Weights of a small mixture-of-experts language model, trained from scratch on English Wikipedia: 10 layers.
Below are experts of layer 5 (counted from 0) of a mixture-of-experts language model. Rows are named gate (a neuron's input weights, with its number), up (a neuron's input weights, with its number), down (a neuron's output weights, with its number) and show model dimensions 0-127. Each number is 128 + 24 x the weight over its row's rms, rounded and kept within 0 to 255. Numbers have three digits each.
Before each expert's rows: a language model's description of what the expert responds to. This comes from a sample of Wikipedia text that the model never trained on.

# expert 18
What it handles: Opening quotation marks and brackets before titles or quoted phrases, and capitalized first pieces of names or song titles, such as Co, W.
gate1:120133150123125128128129159124132131126144129162122147152148158147150140082116118074119108139209105162148097115144119115128127113104133158119139140132129127164157094117129146174120110119113092163100148129130124153127144109160143189155090138127111147108117156150145147134121174124116096080109126046148174093124100135123131137127161141091113148129115125119169102164123119103153148130158
up1:166146107127136134140139107166135103115140129105116152118124141161127116127105124126157131084182103133137112159177103185130136104096118083115118177141127102133131171132119138159128152156101071127140144131152112133122126177095111111116098116126118145094163126126130139084112152138116117165138168167111126102123137094142166122109128131119106149175133118157129173167120170132171171143144
down1:171131148113085120126130134139155082075153137141080163105121145126117109109112110145071120108115131121116168140081123119112136121136125142122091160117095132136166190119111139130147155169125094150155156083166109155101160143099112099115157128137126162140140134136133138112107162153133143121126132094088110120131159139113138147094110118146153139135104134097157132136152141068126135068119

# expert 28
What it handles: Single capital letters and short word-starts such as U, A, I, No, S, in initials, abbreviations (U.S., IEEE) and name beginnings.
gate1:130094130146135119160155099099131097133133099144137098117146070110132109119136198125140098134122090096136178093107143153134087099143108104111099095117109115113160147146149110083162154107149135113130121107126174114114155151126125117136113128155133123132135105123122168123129080142147131116108139094129137132130119195178091132146086122135170126149085145147130120114107155127102115083104
up1:121116093128119121143078139162114170173129120146132155131108147165134160125135120099119084106129137183105098124120126130121146181102140164148103176181139101132105144159150124135094102145145150120160109139135123134095137107124119150120119129124124091144160124120139129131134134123119098134105098120149147107118133121049152129133110121050130169174144090123160157141110133089139112135136
down1:183122096091148122102184132148160117095168151124159138156148119141100130181158117114125126137114140084107154139137137112098158149123113130182123126151133105123130091110081152170121119153140117143143165131091091116128125117160129118142130109103128123154131124146115124096071147117159155118190117124134088103180106124124129141137131135099154122150166112136097137147125115132124087176132

# expert 8
What it handles: Standalone space tokens, mostly before digits in dates, scores and table cells, e.g. January 1914, Heat 1, Big 3.
gate0:137134134094117180096083141171099114118118172150109133149150173168147117091120130139131108083140128127151138135122139135144120118124098141187084114134118080167141123111148146140106142080124170173112116148130132141112091114137172134130107117129100086126117184133161130101145119136093113142162112125086125178122116149102106106114134112130137177153083132138110096149128129116127123141134
up0:138082112093142128090110161125150114133090131112114153110138123121124126139143133118152074113092152139141101085094103182118109147107122100152094110146132137135122162102133124175145157144124155193116115117109109171107122111154133168115123142121127118142109133132131071131127122130138148112145116115107096138098134172090155137119099113119154171146132122135107089197083109153129141164148
down0:109132131154124109139118149143126090116138157131122114119122173159135138132150146135130105117113125151133155157149081106122130112134129140142106119127144142142192154106146117119085139105174103133096117118151111134138060083108147115100150149122125060133146170143124107116162090071124144110148112072093127136140120163105132191085133119121163120139116129098089107163132135139139105126108

# expert 16
What it handles: Function words the, of, in, a and possessives his, its, their inside noun phrases, e.g. "districts of the Recuay Province", "Mayor of Boston".
gate2:114110094131117100134112117069124100150148101138103177127148113141121112171106151118158093112067126098147125130130121140134102115198130080114117104179157127100114115131146119105149107114102145150127119107159129075139124137149099122125123102132115141129147144084119123102135114125099121114130132159094140093113104131159132153103150076160104115122143129144136130134129130156108203174151
up2:123166167143164129140152094179106104109135145126112125167144086131129158113137105144100082164080123161108115102138118154139104151150110101157155128121100135135111089122119117087114115126099143140077132136078126138151123131108153123164105092130105112190152138139123134144115163182139139105129139119117111163126122123125159136129165109065119141142163126139170096138129110113105126163149
down2:081127134115118184129161141156158103125149122116100105117134132172093104116116110129096156118173135093140083152119140135087161126110166101108107162090168128126141127119157103102143144102134117090122107135160186163119114136146137121084126123137145111102131131096148137087127141141149135175108102140120119154121124079167134138178107146131141130164117105121092111167113107158148107096123

# expert 13
What it handles: Single digits and spaces inside numeric table cells, scores, statistics and ISBNs, e.g. "| 3 | 28", "−24.3", "1981".
gate1:159142158136113123157122174147131128137131134138173168122114083138124114129138163124119141138119142141157188133179161170135114083128132144111150171155131131140098072121114144125142108115122096101087163112128132126114123120144148124115073080147121125100139114136134102128113182132128132120119103128149152173177125172145101121160135149113169119125148112159141109152140095119182143111095
up1:142131125126119102160122190143122124113137152103143142088095086154099128145122123111149118142133157167140145137187167140133121096118117150121143176147107147137136108147122124097095120162126082102102181124131124149096113136142150098130088109152135125113135126168089099127120131114114144116114113139142156147168107171142126104178101120103186107129182118141153130147141109106173146091123
down1:158151113077105146102130131132137086162122080111111140096142118129168128153159095140171108146127161108152123153145140133161177132115127167105157150109137095126133161109113094112139106118089078125123096111153126115110146158128112119140120122175103125139139099137083151084114117131126145066148147124128159078130101145130081126139142083158122139107147163140153084114131123119156130124124